From a checkpoint of a small mixture-of-experts model trained on Wikipedia: 112 squared ReLU neurons an expert, a sigmoid router.
Below are experts of layer 8 (counted from 0) of a mixture-of-experts language model. Rows are named router (the router's row for the expert), up (a neuron's input weights, with its number), down (a neuron's output weights, with its number) and show model dimensions 0-223. Each number is 50 + 15 x the weight over its row's rms, rounded and kept within 0 to 99.
After each expert's rows: "comes after" lists some tokens at least twice as common just before its tokens as in all text. This comes from a sample of Wikipedia text that the model never trained on. Tokens count by the router's weight.

# expert 55
router:42 47 42 60 43 16 59 30 58 49 37 39 23 91 92 51 55 53 52 55 60 61 57 52 71 70 56 65 68 65 28 51 67 58 54 64 77 25 47 52 47 70 71 64 59 67 46 64 67 30 65 53 30 33 52 56 49 64 74 64 55 65 51 55 46 41 56 48 45 14 75 54 61 26 50 48 31 54 26 83 40 54 42 70 43 56 51 39 44 39 48 45 45 53 82 72 46 79 61 60 53 44 48 42 43 59 80 75 27 61 46 59 47 57 26 56 46 32 61 46 53 56 65 44 42 46 62 51 69 65 50 38 39 59 43 44 44 63 62 82 49 66 75 20 17 51 45 61 76 85 43 56 60 43 53 42 35 58 50 65 83 47 52 60 30 65 79 53 64 73 47 46 77 44 56 47 56 39 54 36 45 30 21 58 55 72 46 62 65 43 37 51 54 73 25 45 67 57 75 24 70 37 57 31 39 27 65 44 44 24 27 37 59 46 66 52 50 53 42 33 38 56 65 51
up0:46 48 51 57 38 37 64 36 57 56 14 56 50 52 35 62 67 58 53 30 82 45 54 38 59 72 62 54 51 72 13 63 72 71 53 51 55 08 43 55 70 64 56 48 61 35 64 47 55 56 66 49 41 48 72 18 60 43 67 47 44 68 39 46 49 57 50 46 36 32 55 35 55 59 61 50 75 39 58 36 62 61 40 32 48 47 26 38 53 42 57 37 52 39 43 16 58 59 50 25 27 22 39 23 46 48 71 45 52 57 35 55 50 69 51 58 33 49 37 52 68 49 48 46 26 66 50 45 59 90 58 65 41 38 91 17 49 47 64 58 49 42 63 29 41 40 52 46 47 83 63 43 22 59 55 28 51 56 50 72 54 53 79 68 43 37 30 69 43 69 29 36 60 56 63 45 53 28 48 65 65 19 55 43 63 60 73 46 26 73 56 64 42 65 29 60 39 60 43 51 69 49 67 27 79 32 70 43 24 58 32 24 28 65 60 37 55 52 39 48 61 82 74 47
down0:52 41 50 47 41 65 41 54 44 55 57 62 91 66 51 27 63 53 21 47 40 52 51 46 55 58 32 57 44 47 39 44 48 51 42 31 85 55 52 55 39 34 24 41 64 42 60 40 33 47 40 57 83 14 36 30 40 31 65 48 37 69 66 45 17 29 36 54 55 55 67 54 53 56 48 54 62 35 80 58 53 58 80 56 46 59 57 51 47 39 59 51 41 76 47 69 38 44 27 46 17 33 54 57 48 61 86 45 56 72 00 53 47 51 20 56 44 37 59 51 52 43 31 56 40 64 47 55 64 40 47 68 67 41 68 44 42 31 68 76 26 67 51 36 66 69 50 54 58 61 53 40 38 66 67 61 46 72 43 36 70 67 45 36 70 63 45 45 64 27 52 57 61 35 14 86 33 48 36 75 53 42 70 53 43 78 44 60 60 61 52 37 71 35 14 52 35 38 55 48 39 45 65 10 41 28 42 39 48 63 52 36 25 39 67 29 68 32 51 48 39 63 44 36
comes after: "\n", "==", " (", " ==", "===", " ==="

# expert 118
router:41 63 47 52 50 51 56 49 26 63 48 36 36 99 82 42 60 54 68 42 39 46 54 68 68 54 30 46 58 49 20 42 65 64 78 62 70 52 46 55 48 98 37 67 38 74 39 46 53 63 84 61 47 71 25 57 54 57 58 54 68 26 60 49 37 23 60 50 60 35 62 68 53 45 42 63 31 68 59 54 91 49 35 88 61 73 34 56 56 51 70 40 38 56 80 67 25 61 61 47 44 54 58 55 64 76 62 71 55 60 65 70 79 32 33 45 50 45 69 64 56 44 39 62 39 28 55 57 54 54 51 64 50 42 57 47 60 44 47 70 57 39 47 19 36 39 64 53 39 55 42 43 51 12 53 21 54 67 32 66 63 60 53 47 26 49 59 69 51 57 48 69 77 51 48 48 21 56 49 62 42 60 62 48 54 56 61 55 54 73 39 66 55 44 32 61 69 44 68 15 61 53 59 52 48 48 68 53 41 49 25 47 24 44 55 63 47 86 46 65 47 73 35 41
up0:61 39 28 83 70 66 22 50 46 51 35 69 54 69 58 49 59 63 50 41 73 45 65 39 49 51 71 31 45 49 50 54 57 35 57 66 55 30 63 54 47 63 52 45 35 64 67 35 37 59 57 54 46 59 70 52 58 68 52 53 41 59 68 44 61 23 57 24 43 25 49 44 51 58 69 28 23 21 57 64 59 66 60 95 46 60 55 53 72 37 49 83 45 55 33 43 47 49 43 45 63 46 33 52 38 62 34 43 47 17 69 49 45 66 44 17 56 39 34 47 91 36 59 14 45 48 33 57 66 59 54 31 85 45 48 56 43 40 49 23 43 28 54 67 60 51 66 22 70 34 63 27 68 37 66 42 65 33 61 64 44 54 34 36 46 46 57 68 39 66 46 24 50 60 82 56 55 54 41 64 57 44 69 54 26 43 05 53 75 74 22 58 43 52 50 41 74 48 46 70 71 30 34 42 47 63 61 34 50 32 66 52 46 56 32 74 44 35 52 50 45 75 33 54
down0:77 69 37 65 64 73 36 61 39 41 22 38 57 37 50 66 86 48 40 48 35 72 42 34 36 68 45 45 24 51 45 62 70 51 66 54 51 65 26 42 69 47 17 50 44 49 44 40 48 44 37 21 53 48 39 72 26 37 55 90 57 56 62 62 35 49 38 52 44 25 25 50 46 47 80 62 36 34 30 58 32 56 29 50 31 37 57 49 56 44 50 53 34 64 47 42 70 36 34 42 27 59 71 46 64 36 25 39 73 53 53 48 54 67 35 58 55 49 78 40 54 36 53 65 30 55 30 48 73 54 53 79 41 58 57 42 46 33 73 38 23 38 54 56 46 55 50 69 57 77 78 48 45 21 46 20 74 49 66 38 42 46 34 60 59 68 41 63 60 40 64 35 47 58 62 31 59 37 65 76 36 53 72 39 50 48 56 41 52 27 33 43 41 45 30 42 65 48 16 43 63 09 33 79 53 53 67 54 38 16 40 48 52 58 25 40 48 41 57 29 38 65 34 69
comes after: " ", ")", "\"", "1", "0", "3"

# expert 100
router:47 45 60 50 68 48 49 49 64 49 42 37 41 99 71 52 61 49 82 55 61 39 45 53 67 50 55 60 78 42 55 33 53 57 49 72 67 65 57 41 34 99 52 35 34 68 37 70 52 51 54 40 47 63 30 58 53 72 58 32 81 34 48 56 41 19 47 54 52 60 57 61 40 47 46 71 36 57 63 62 57 58 62 43 56 87 39 40 74 51 49 38 34 47 77 42 29 97 49 51 46 40 55 48 77 65 60 62 37 49 64 55 90 41 52 71 64 56 56 52 74 70 52 45 61 37 64 62 45 38 66 47 61 43 54 41 54 57 45 50 56 69 61 45 38 43 60 51 31 96 50 47 54 22 57 21 28 60 28 58 58 49 58 55 34 47 49 55 57 48 57 52 77 40 49 48 32 32 43 61 50 46 63 48 41 52 76 38 60 63 56 45 67 63 35 50 71 31 71 06 48 70 44 53 48 50 67 42 72 49 22 49 49 56 46 57 31 44 42 37 47 49 31 41
up0:67 51 50 40 45 59 68 69 62 40 81 80 44 33 58 56 58 41 15 69 67 42 56 41 68 54 53 53 43 68 42 57 17 16 44 40 44 68 59 59 22 30 41 55 51 45 82 34 67 51 40 57 55 48 61 59 30 53 48 51 36 54 63 27 65 66 38 32 56 57 51 48 65 39 51 32 76 51 53 53 15 76 92 50 28 26 31 41 30 52 35 61 63 13 45 48 46 25 49 54 47 33 64 42 33 53 24 56 25 61 36 33 25 56 56 52 63 59 26 62 41 59 74 43 31 44 36 41 48 40 54 33 41 57 85 66 52 83 38 54 32 56 50 61 73 35 59 38 32 36 37 43 32 63 46 52 56 51 32 44 64 55 51 52 50 65 76 43 70 32 65 55 65 44 63 39 70 28 69 51 56 47 44 90 56 53 23 47 62 54 78 49 55 37 63 26 48 44 36 73 46 56 55 34 50 63 30 52 55 49 73 64 76 29 69 51 34 38 54 29 36 43 48 53
down0:57 62 46 42 51 67 31 26 43 42 70 59 53 68 57 48 60 52 33 78 70 43 70 33 55 44 63 39 26 47 52 42 39 57 47 51 46 15 44 60 57 46 49 36 61 14 56 49 68 54 37 78 54 54 74 42 34 55 37 38 47 20 60 61 43 65 18 82 62 41 47 32 47 08 37 32 56 68 43 72 57 79 55 39 61 30 45 50 33 60 33 51 50 51 38 52 57 37 47 28 38 30 66 39 31 50 43 66 48 63 25 61 19 49 29 65 66 41 36 52 65 58 67 37 12 24 60 67 30 44 40 35 39 59 60 50 53 55 27 71 16 48 46 52 94 54 45 41 62 28 40 40 65 71 23 53 64 57 60 52 41 37 55 36 56 68 61 60 63 71 67 53 52 58 49 34 70 08 43 20 68 52 52 73 46 83 47 58 57 60 52 57 25 44 49 52 55 58 36 48 57 55 48 15 62 40 35 66 50 39 58 62 51 17 47 54 37 57 43 59 40 51 37 38
comes after: " ", ")", " 0", "%", " 1", " —"

# expert 54
router:50 45 54 54 45 60 63 59 34 65 46 34 31 64 91 36 67 64 55 57 42 53 45 63 54 69 55 47 66 66 29 44 67 44 60 62 52 54 56 41 41 99 41 46 54 67 22 71 55 47 71 61 31 52 57 67 53 49 77 44 53 37 56 57 44 26 54 74 55 32 56 53 45 46 49 75 49 53 35 56 80 47 55 92 46 51 54 45 50 55 57 38 25 46 76 71 33 99 61 56 34 51 65 55 64 84 63 66 51 74 62 55 53 54 22 46 64 47 53 71 49 44 36 58 64 47 63 51 57 46 80 40 35 39 44 30 43 44 55 82 35 43 49 30 38 71 51 51 75 79 53 27 53 33 65 35 59 61 26 69 50 41 47 73 29 63 60 63 56 56 54 36 56 65 48 42 28 50 51 45 37 61 61 43 65 47 58 47 45 59 65 69 24 69 34 53 67 52 80 18 53 66 64 43 50 41 80 56 47 41 45 37 42 38 47 81 52 74 52 67 60 75 45 55
up0:50 43 58 67 71 65 50 49 34 66 30 48 65 42 54 79 40 52 78 54 58 71 69 51 29 35 78 64 36 47 47 26 38 71 67 24 60 37 47 39 59 65 63 78 41 62 74 34 73 39 73 66 43 41 52 48 59 53 72 50 47 35 33 48 46 63 42 59 73 35 68 51 37 41 69 63 58 34 33 61 58 54 48 76 40 46 29 51 61 50 50 40 42 48 28 41 15 48 22 40 62 36 33 54 69 62 86 70 48 35 48 87 26 45 52 72 22 34 49 52 27 53 45 73 49 43 70 42 48 52 58 73 46 49 42 29 40 30 43 43 51 68 50 49 39 50 62 54 30 55 29 51 75 81 63 52 36 50 40 45 64 69 62 47 26 84 48 50 45 45 41 66 63 30 72 29 57 06 77 44 38 66 54 49 54 58 16 47 52 44 49 47 37 47 63 47 51 36 53 57 62 44 45 64 35 59 47 08 27 35 53 34 51 71 61 56 55 43 39 82 71 62 35 56
down0:62 54 58 43 39 59 52 49 68 41 45 37 62 60 67 29 37 54 26 41 30 49 26 57 53 83 59 59 35 49 42 87 67 52 11 71 27 39 65 41 65 44 71 77 68 57 48 44 57 67 36 59 70 59 69 50 35 36 29 47 37 53 71 64 45 52 39 72 44 54 23 46 61 52 48 45 76 68 42 29 53 47 59 31 27 63 59 87 48 17 61 71 39 56 55 57 54 52 68 46 44 42 47 31 40 44 48 38 65 35 28 26 53 12 55 42 67 56 72 51 65 47 49 51 56 46 53 50 38 19 65 25 40 62 46 33 66 67 48 50 66 70 74 42 35 37 41 37 70 60 59 43 46 23 40 49 63 40 61 44 39 52 49 60 49 40 34 75 26 56 76 14 61 33 55 69 73 45 53 89 81 62 52 60 65 38 59 50 32 67 41 68 41 32 27 60 45 75 41 40 78 41 54 59 54 46 42 53 67 57 75 51 23 77 38 37 57 70 49 33 47 49 62 43
comes after: "\n", "\n ", " by", " Genus", " ", " Label"

# expert 30
router:39 85 55 54 35 65 48 37 46 56 49 55 23 94 41 26 47 43 55 44 49 86 94 31 51 53 32 35 80 58 46 40 48 61 77 81 73 50 38 64 31 88 60 29 24 57 45 35 63 53 44 51 27 42 45 62 56 64 54 61 52 48 64 76 36 41 58 51 54 44 63 53 58 33 50 65 71 57 43 55 69 75 61 96 43 39 31 41 50 72 61 43 47 60 65 68 32 61 49 56 42 61 35 71 59 59 36 55 37 44 43 39 58 58 57 38 22 43 66 55 76 49 66 53 36 49 41 51 44 55 52 58 45 26 39 56 34 56 42 80 50 63 32 24 33 64 67 45 67 64 31 66 45 49 56 45 41 52 52 69 54 39 59 43 49 59 58 66 41 62 34 35 93 59 76 57 62 42 42 42 45 40 63 44 60 58 49 49 62 78 49 36 49 59 18 40 75 37 73 28 57 60 33 20 43 40 54 37 32 25 23 40 49 35 68 37 66 66 40 41 35 44 52 48
up0:48 81 18 53 46 76 65 49 40 43 41 44 40 63 51 86 69 29 48 65 55 31 58 62 39 38 61 49 73 58 14 62 35 61 43 52 75 49 54 26 64 47 34 47 50 19 39 44 56 74 43 69 36 47 38 78 63 47 51 46 53 47 47 24 79 57 41 56 85 40 37 69 30 31 60 50 60 48 47 46 60 48 36 43 64 54 41 56 65 43 66 41 26 50 53 22 86 66 53 51 57 52 26 72 65 58 67 37 60 53 43 65 29 42 58 54 60 20 55 71 27 70 29 45 69 22 67 52 51 53 59 39 42 29 60 37 60 33 24 42 43 39 19 47 48 39 33 40 52 47 33 41 53 67 68 41 41 45 46 39 33 42 28 56 40 49 29 59 53 55 50 40 66 51 61 64 45 45 59 31 72 33 59 70 66 60 29 46 55 51 34 39 37 83 43 48 64 48 76 34 23 77 43 42 63 36 66 26 63 46 57 35 65 67 71 08 51 62 53 52 45 89 44 47
down0:37 90 56 68 28 54 59 40 73 39 49 75 31 59 43 39 43 44 61 35 67 50 53 68 42 66 58 36 25 49 65 34 33 60 34 79 53 57 37 38 61 37 28 50 32 48 52 32 74 63 53 73 31 20 34 89 56 36 36 50 57 36 29 60 88 42 58 42 57 75 46 52 60 56 56 41 78 64 47 54 55 15 59 73 30 47 45 24 46 46 48 46 40 59 55 45 52 43 35 54 41 60 22 68 63 45 52 61 58 54 37 37 64 41 53 17 52 52 50 62 45 57 22 70 67 39 74 60 55 34 66 34 79 72 38 59 34 57 54 39 55 51 61 39 56 37 47 65 52 65 37 60 58 42 70 70 45 59 71 46 25 37 72 39 45 55 45 51 58 59 63 38 66 22 56 64 41 40 54 60 49 42 59 42 60 71 70 59 58 45 68 22 42 17 53 52 47 61 45 65 57 99 60 61 68 35 59 31 32 21 57 28 67 82 28 42 52 41 40 41 44 59 66 69
comes after: " |", ":", " (", ";", "|", " $"

# expert 38
router:34 61 40 61 66 47 60 39 53 56 50 30 15 81 53 23 62 83 68 51 36 59 61 58 61 60 50 44 66 58 52 43 51 61 54 40 61 57 67 72 21 66 31 55 05 50 61 84 50 58 63 61 18 74 58 49 74 55 35 53 62 49 76 64 58 51 54 49 66 39 66 58 49 64 33 55 33 41 61 54 57 59 41 59 54 45 56 63 65 38 59 48 37 18 49 43 48 84 70 42 37 32 52 40 55 56 42 80 49 44 54 73 70 33 22 66 68 67 44 41 81 22 65 63 44 21 61 56 65 61 71 47 42 56 56 32 57 33 59 48 42 74 31 60 35 70 42 64 47 82 67 66 36 55 48 40 57 59 38 54 78 24 56 50 30 47 75 59 51 42 78 33 83 48 49 56 55 43 32 56 47 54 56 50 50 68 61 45 64 54 77 61 37 61 50 36 64 55 58 23 46 48 49 15 49 50 51 40 44 70 13 60 33 40 44 56 51 65 66 41 36 45 20 65
up0:66 54 66 76 43 48 52 38 63 39 80 47 45 51 17 61 31 57 65 36 45 68 40 54 59 66 65 68 33 59 57 39 50 21 45 66 69 58 82 84 72 50 40 68 39 22 52 34 50 55 59 50 33 46 36 22 57 75 36 55 52 52 51 43 36 36 51 82 58 41 46 80 52 58 45 67 33 57 43 55 36 46 38 60 49 64 77 58 51 50 45 27 74 32 58 48 22 64 47 46 65 21 51 46 74 37 24 90 44 49 51 29 12 63 52 62 69 28 25 66 45 28 40 54 39 84 50 34 53 29 33 47 35 53 43 52 41 36 52 57 47 57 70 49 58 72 45 46 73 41 41 54 34 46 34 22 33 56 77 71 65 33 47 65 62 46 62 59 47 11 47 41 55 49 42 69 68 40 52 41 58 26 52 42 65 32 18 41 73 40 43 63 33 52 44 41 61 74 36 35 53 56 40 49 62 59 30 68 45 46 47 71 35 57 62 48 40 49 60 51 25 72 29 49
down0:36 56 40 66 53 54 57 48 74 75 59 50 41 56 36 73 42 59 37 74 39 63 42 56 62 60 81 57 32 50 37 44 45 40 45 62 50 47 69 33 57 59 35 55 54 51 75 24 63 56 47 39 53 59 44 54 72 74 50 53 25 40 59 52 14 66 45 42 45 88 37 45 34 40 37 20 71 53 29 57 73 50 61 65 55 73 48 55 48 51 40 56 55 55 35 53 60 59 47 52 60 21 63 22 55 13 48 62 40 65 66 51 39 35 46 58 42 34 46 70 62 21 39 37 63 39 37 20 61 58 71 31 46 39 51 52 21 36 41 35 55 33 46 67 71 61 33 23 43 59 43 38 23 52 37 32 34 14 54 68 23 64 55 75 53 40 44 25 46 50 48 31 37 43 32 82 78 57 35 62 65 36 65 84 57 72 66 57 74 46 40 63 44 50 56 85 40 28 28 17 59 34 50 67 70 40 73 47 60 48 74 56 49 67 46 52 50 48 48 28 62 57 37 54
comes after: " the", " a", " and", " \"", "'s", " The"

# expert 125
router:37 58 47 46 35 41 53 50 52 68 31 36 00 79 58 59 64 39 54 63 49 53 62 49 84 65 49 49 55 66 21 51 83 53 49 52 64 61 55 63 51 87 59 29 62 54 53 53 65 54 61 48 17 61 28 51 64 77 86 58 62 13 63 61 51 46 50 50 61 53 68 58 58 42 59 63 28 68 49 47 43 39 30 84 63 63 27 57 68 69 34 58 26 46 50 39 27 76 56 52 12 70 62 63 73 57 61 59 45 46 30 73 43 43 40 64 42 73 41 40 51 52 46 48 40 29 55 59 42 50 78 41 46 54 53 39 64 65 64 85 41 33 44 48 53 43 57 69 53 51 55 38 37 50 54 39 40 74 41 44 57 29 76 55 24 63 76 46 49 42 61 44 40 33 56 28 40 32 18 55 29 37 61 33 65 35 55 60 59 36 42 53 46 55 29 52 61 42 67 24 64 47 73 27 47 38 74 27 43 43 24 28 37 36 66 59 49 49 50 61 56 37 60 55
up0:31 20 43 40 43 56 50 52 49 47 66 62 40 55 60 46 42 45 73 65 56 64 85 35 30 41 56 33 49 51 76 52 69 40 51 53 49 56 50 41 60 64 47 60 64 32 61 54 52 68 60 44 37 69 59 32 76 37 65 53 33 21 53 59 64 39 49 41 54 42 54 62 34 80 65 05 56 35 56 41 39 73 50 47 71 38 58 59 34 44 49 60 41 71 62 49 63 46 08 44 23 56 29 68 37 73 38 79 55 54 58 42 29 42 49 09 51 37 38 71 55 41 48 39 64 57 35 43 52 32 55 58 11 36 38 50 69 62 51 54 45 59 43 63 46 55 73 18 13 70 51 72 63 69 33 50 26 70 48 52 58 13 36 46 28 50 63 61 74 69 39 55 47 49 37 40 60 57 77 48 91 27 62 47 36 55 66 54 73 70 27 54 39 42 56 54 38 47 49 62 53 56 35 34 38 60 76 60 64 69 27 37 45 49 54 50 71 69 57 23 40 35 51 54
down0:54 54 59 77 40 44 65 34 51 33 50 36 48 30 42 58 50 42 49 53 63 31 33 71 35 14 24 44 48 34 54 39 54 95 27 43 61 55 53 48 57 65 40 68 57 67 49 48 63 56 54 36 35 54 53 28 55 47 81 50 60 46 48 52 83 28 32 54 73 50 36 18 48 68 60 55 76 66 58 26 57 68 27 30 43 39 52 44 61 50 55 47 49 21 53 51 51 34 41 41 66 17 52 48 75 35 56 41 41 64 67 61 48 32 48 67 25 39 31 51 26 46 39 50 59 54 51 34 49 41 34 37 34 57 23 69 18 61 47 50 74 54 56 63 55 66 36 31 26 71 78 53 59 55 44 54 71 48 56 59 39 71 63 38 27 68 34 41 26 22 51 49 52 80 29 43 25 58 42 57 44 44 18 70 49 61 44 42 35 41 61 37 56 22 47 59 39 66 40 59 41 52 87 62 50 57 49 49 72 51 49 71 54 87 77 36 63 56 47 77 30 76 48 47
comes after: "\n", ")", ".", " ISBN", " 978", "\""

# expert 56
router:32 59 57 65 63 55 39 63 56 71 47 47 15 88 65 42 48 54 79 64 24 55 40 44 70 50 54 68 65 72 34 34 83 64 67 53 61 32 58 92 47 63 58 36 35 53 57 33 46 45 55 74 11 63 48 51 34 59 43 63 69 52 66 62 31 43 69 72 54 47 60 44 56 51 51 55 40 36 60 58 44 48 47 65 56 57 42 64 50 74 51 49 14 22 83 56 61 82 51 46 38 40 37 53 56 58 34 58 42 47 58 52 68 20 46 69 61 38 52 84 69 37 55 52 62 32 62 78 62 51 42 45 44 31 54 52 44 37 70 49 28 60 23 62 51 61 43 64 46 62 58 58 43 54 59 56 31 77 69 59 69 46 36 57 30 51 70 42 58 33 62 38 79 73 51 47 40 46 64 41 29 37 47 35 62 57 66 47 42 54 45 50 43 71 53 54 76 58 46 42 70 67 70 23 55 15 45 44 40 31 01 43 33 56 37 66 63 74 67 50 67 41 50 42
up0:47 49 47 62 74 56 33 42 63 55 32 55 51 55 51 61 58 28 63 52 44 44 57 75 84 61 68 54 55 81 49 45 56 27 33 44 49 56 48 56 44 49 60 23 35 44 60 39 65 64 40 40 46 36 74 33 61 22 51 56 14 58 49 47 62 40 49 60 30 01 81 59 53 26 54 47 35 54 64 46 88 58 54 46 61 60 43 35 72 72 40 83 42 40 34 64 39 46 39 38 49 77 25 20 50 73 15 60 24 21 57 39 50 49 39 81 74 57 35 71 65 52 30 52 49 42 62 27 60 62 53 59 40 14 34 84 40 42 60 38 29 61 47 47 59 41 27 56 60 72 69 60 33 56 37 64 62 36 58 57 70 38 55 51 40 53 33 69 35 50 49 35 56 66 68 49 55 50 48 70 52 52 57 61 54 72 61 51 44 46 75 48 49 21 60 28 68 35 73 37 59 61 63 56 50 42 59 60 60 53 31 35 78 78 45 60 54 49 60 38 65 53 72 55
down0:23 69 33 68 38 58 57 34 55 54 59 35 60 45 52 36 39 30 43 55 62 56 58 43 39 63 51 55 62 41 38 71 15 27 43 86 48 52 69 61 60 13 40 46 37 36 50 58 29 58 40 38 41 64 21 13 47 29 82 54 58 37 36 47 56 32 36 52 16 61 41 27 58 42 59 51 44 57 39 77 74 56 34 30 47 55 50 52 47 52 70 23 70 33 16 70 46 64 58 49 26 35 15 52 41 60 29 31 56 60 70 37 49 35 71 56 53 67 63 38 54 38 40 67 30 38 33 64 78 29 46 44 43 59 13 44 53 55 28 35 44 70 59 51 68 49 59 69 58 45 37 36 61 46 31 51 72 48 57 19 52 13 36 71 33 42 48 64 62 41 46 28 33 44 51 55 58 39 60 41 61 47 58 55 56 54 47 39 56 61 49 59 67 67 50 48 32 47 60 59 84 47 73 63 40 52 85 27 25 46 32 55 33 32 42 37 47 46 34 49 44 65 50 73
comes after: " \"", " the", " a", "-", " and", " ("

# expert 22
router:53 77 56 52 57 63 35 49 68 49 29 34 10 70 61 10 58 62 67 44 70 40 50 56 53 70 65 58 57 54 36 29 51 58 60 65 74 55 25 43 29 78 63 54 50 65 52 54 43 58 45 60 24 40 55 46 66 66 47 59 46 43 55 57 30 21 67 69 50 40 34 41 30 14 54 78 36 37 48 68 37 79 59 81 51 62 42 46 53 53 49 59 76 67 54 42 52 90 59 73 47 61 51 50 59 65 65 90 39 50 57 39 61 16 54 55 57 54 47 76 48 50 78 67 50 40 53 46 59 45 60 58 62 43 37 60 39 46 46 84 49 48 36 36 31 67 73 56 33 70 53 33 31 30 49 50 47 58 70 52 44 40 62 57 30 71 49 64 48 48 62 47 76 37 60 36 29 48 32 68 50 42 48 17 78 41 54 67 54 50 60 53 39 42 32 34 70 43 56 13 47 48 37 41 49 47 44 53 33 13 27 43 36 70 77 69 46 56 70 38 28 52 51 60
up0:50 63 30 08 65 47 51 52 59 89 42 67 40 51 58 18 49 84 40 44 74 49 65 51 48 75 56 67 45 46 75 56 40 29 56 49 59 36 37 37 47 55 43 52 99 63 77 83 77 44 72 64 59 45 39 40 36 61 34 75 58 54 64 60 38 40 34 70 44 65 41 79 69 38 68 15 65 55 54 21 37 54 48 45 40 33 60 62 39 24 36 45 40 43 55 74 44 35 61 56 29 50 32 48 53 69 61 67 55 38 54 39 46 55 51 64 52 34 53 80 61 16 52 50 49 67 33 57 59 43 63 39 53 56 38 38 49 66 16 43 28 53 45 62 55 14 20 43 45 63 38 48 30 34 20 30 55 54 56 45 58 45 25 78 28 51 51 37 48 49 33 47 36 38 27 75 53 43 59 56 39 54 57 44 71 31 68 73 51 61 16 44 30 38 57 50 41 42 44 50 71 32 30 60 63 50 70 57 40 39 50 56 48 43 65 63 54 52 47 46 56 39 45 42
down0:34 70 41 50 32 32 13 49 56 58 47 38 38 77 59 59 56 50 40 19 33 57 50 52 44 53 59 67 76 61 36 75 30 47 56 58 65 31 37 73 59 62 56 51 69 16 62 31 58 56 45 58 69 46 61 66 37 84 80 49 63 20 44 46 45 69 63 59 14 49 39 33 51 10 58 75 38 77 48 32 43 55 62 40 38 42 80 27 24 52 52 37 54 36 37 40 52 64 49 64 45 48 36 54 55 80 43 55 50 40 52 55 51 47 40 40 59 58 51 64 65 55 11 38 46 54 68 54 63 61 38 63 47 46 17 32 33 26 69 34 48 32 25 51 35 66 70 53 65 26 57 34 23 48 38 54 31 32 36 56 55 39 48 65 64 65 35 39 62 36 25 48 57 39 66 51 35 68 64 32 42 01 29 62 26 42 61 36 41 75 66 38 51 47 29 42 50 59 54 26 52 40 53 36 62 44 67 58 42 51 57 63 56 53 65 75 55 31 47 48 49 61 56 51
comes after: "-", " Coordinates", "|", " ", " Total", " Party"

# expert 12
router:49 56 44 72 48 68 65 34 58 76 35 48 11 74 72 44 60 50 60 40 41 81 89 28 50 41 55 33 65 55 50 41 47 45 56 59 86 40 36 60 47 78 64 66 36 70 38 50 59 59 37 73 17 62 57 60 76 45 30 66 45 53 62 48 16 52 44 46 44 43 82 58 61 47 41 72 37 69 29 43 79 57 70 81 36 48 64 51 59 63 89 55 51 74 51 56 17 60 53 44 20 72 58 64 48 61 44 72 40 42 54 62 90 56 46 43 61 55 65 47 57 45 57 48 48 41 50 42 52 52 71 50 67 46 57 39 32 54 49 74 57 55 46 34 46 73 50 75 58 77 52 58 56 60 45 64 40 66 48 56 63 40 55 62 49 75 67 55 62 67 51 39 79 67 56 54 49 39 53 47 54 43 89 57 53 56 61 54 46 58 57 40 54 78 19 60 65 37 59 34 54 67 47 17 45 29 62 41 43 36 26 42 55 23 72 56 49 62 63 58 42 31 46 67
up0:36 43 61 01 14 45 56 31 47 60 39 42 36 58 65 57 53 54 78 42 68 44 55 18 42 76 75 62 37 71 61 33 63 88 35 54 40 38 49 29 56 47 50 53 39 59 49 65 50 45 57 67 38 41 91 67 54 57 53 69 62 45 54 27 33 20 53 58 29 52 61 60 50 47 49 68 43 28 46 64 71 47 32 62 31 41 47 53 69 61 45 19 48 51 54 72 76 44 41 60 59 62 56 21 66 70 27 69 63 43 55 54 48 43 41 43 46 45 63 69 45 38 41 49 51 62 47 61 39 59 54 40 85 30 33 66 55 59 76 84 26 23 62 49 58 32 27 57 62 52 62 55 52 55 29 34 71 60 16 63 49 29 40 23 68 63 60 61 43 39 38 39 58 50 50 58 50 56 69 55 55 31 51 36 53 27 63 64 57 50 51 66 13 40 35 39 49 33 52 60 48 52 52 39 68 55 42 60 38 39 63 21 51 58 29 47 50 70 46 24 75 44 14 38
down0:73 36 58 11 47 59 43 63 66 53 76 64 46 41 63 52 37 37 61 69 64 46 49 29 51 32 58 40 57 44 45 46 34 26 39 39 37 29 55 52 62 97 53 31 53 32 51 29 39 54 59 78 35 55 43 30 73 50 53 48 55 41 39 41 45 67 57 50 53 32 34 41 35 65 68 56 61 41 28 42 26 57 49 70 45 38 08 42 53 62 41 52 50 61 69 45 60 73 65 41 60 48 43 50 29 57 42 25 80 50 44 58 34 48 93 47 68 50 53 39 45 56 51 35 39 27 57 64 66 37 49 70 48 67 42 54 70 72 28 82 52 49 51 06 78 35 25 56 61 57 47 63 45 49 44 57 74 48 25 57 56 79 22 42 56 51 47 57 35 56 39 36 51 59 51 74 31 46 39 38 33 54 53 41 59 20 43 66 52 51 31 40 30 44 66 66 99 42 65 16 78 37 49 36 48 55 42 55 46 59 72 35 48 46 42 27 56 44 55 32 46 71 57 41
comes after: " |", "|", " 1", " No", " 2", " 3"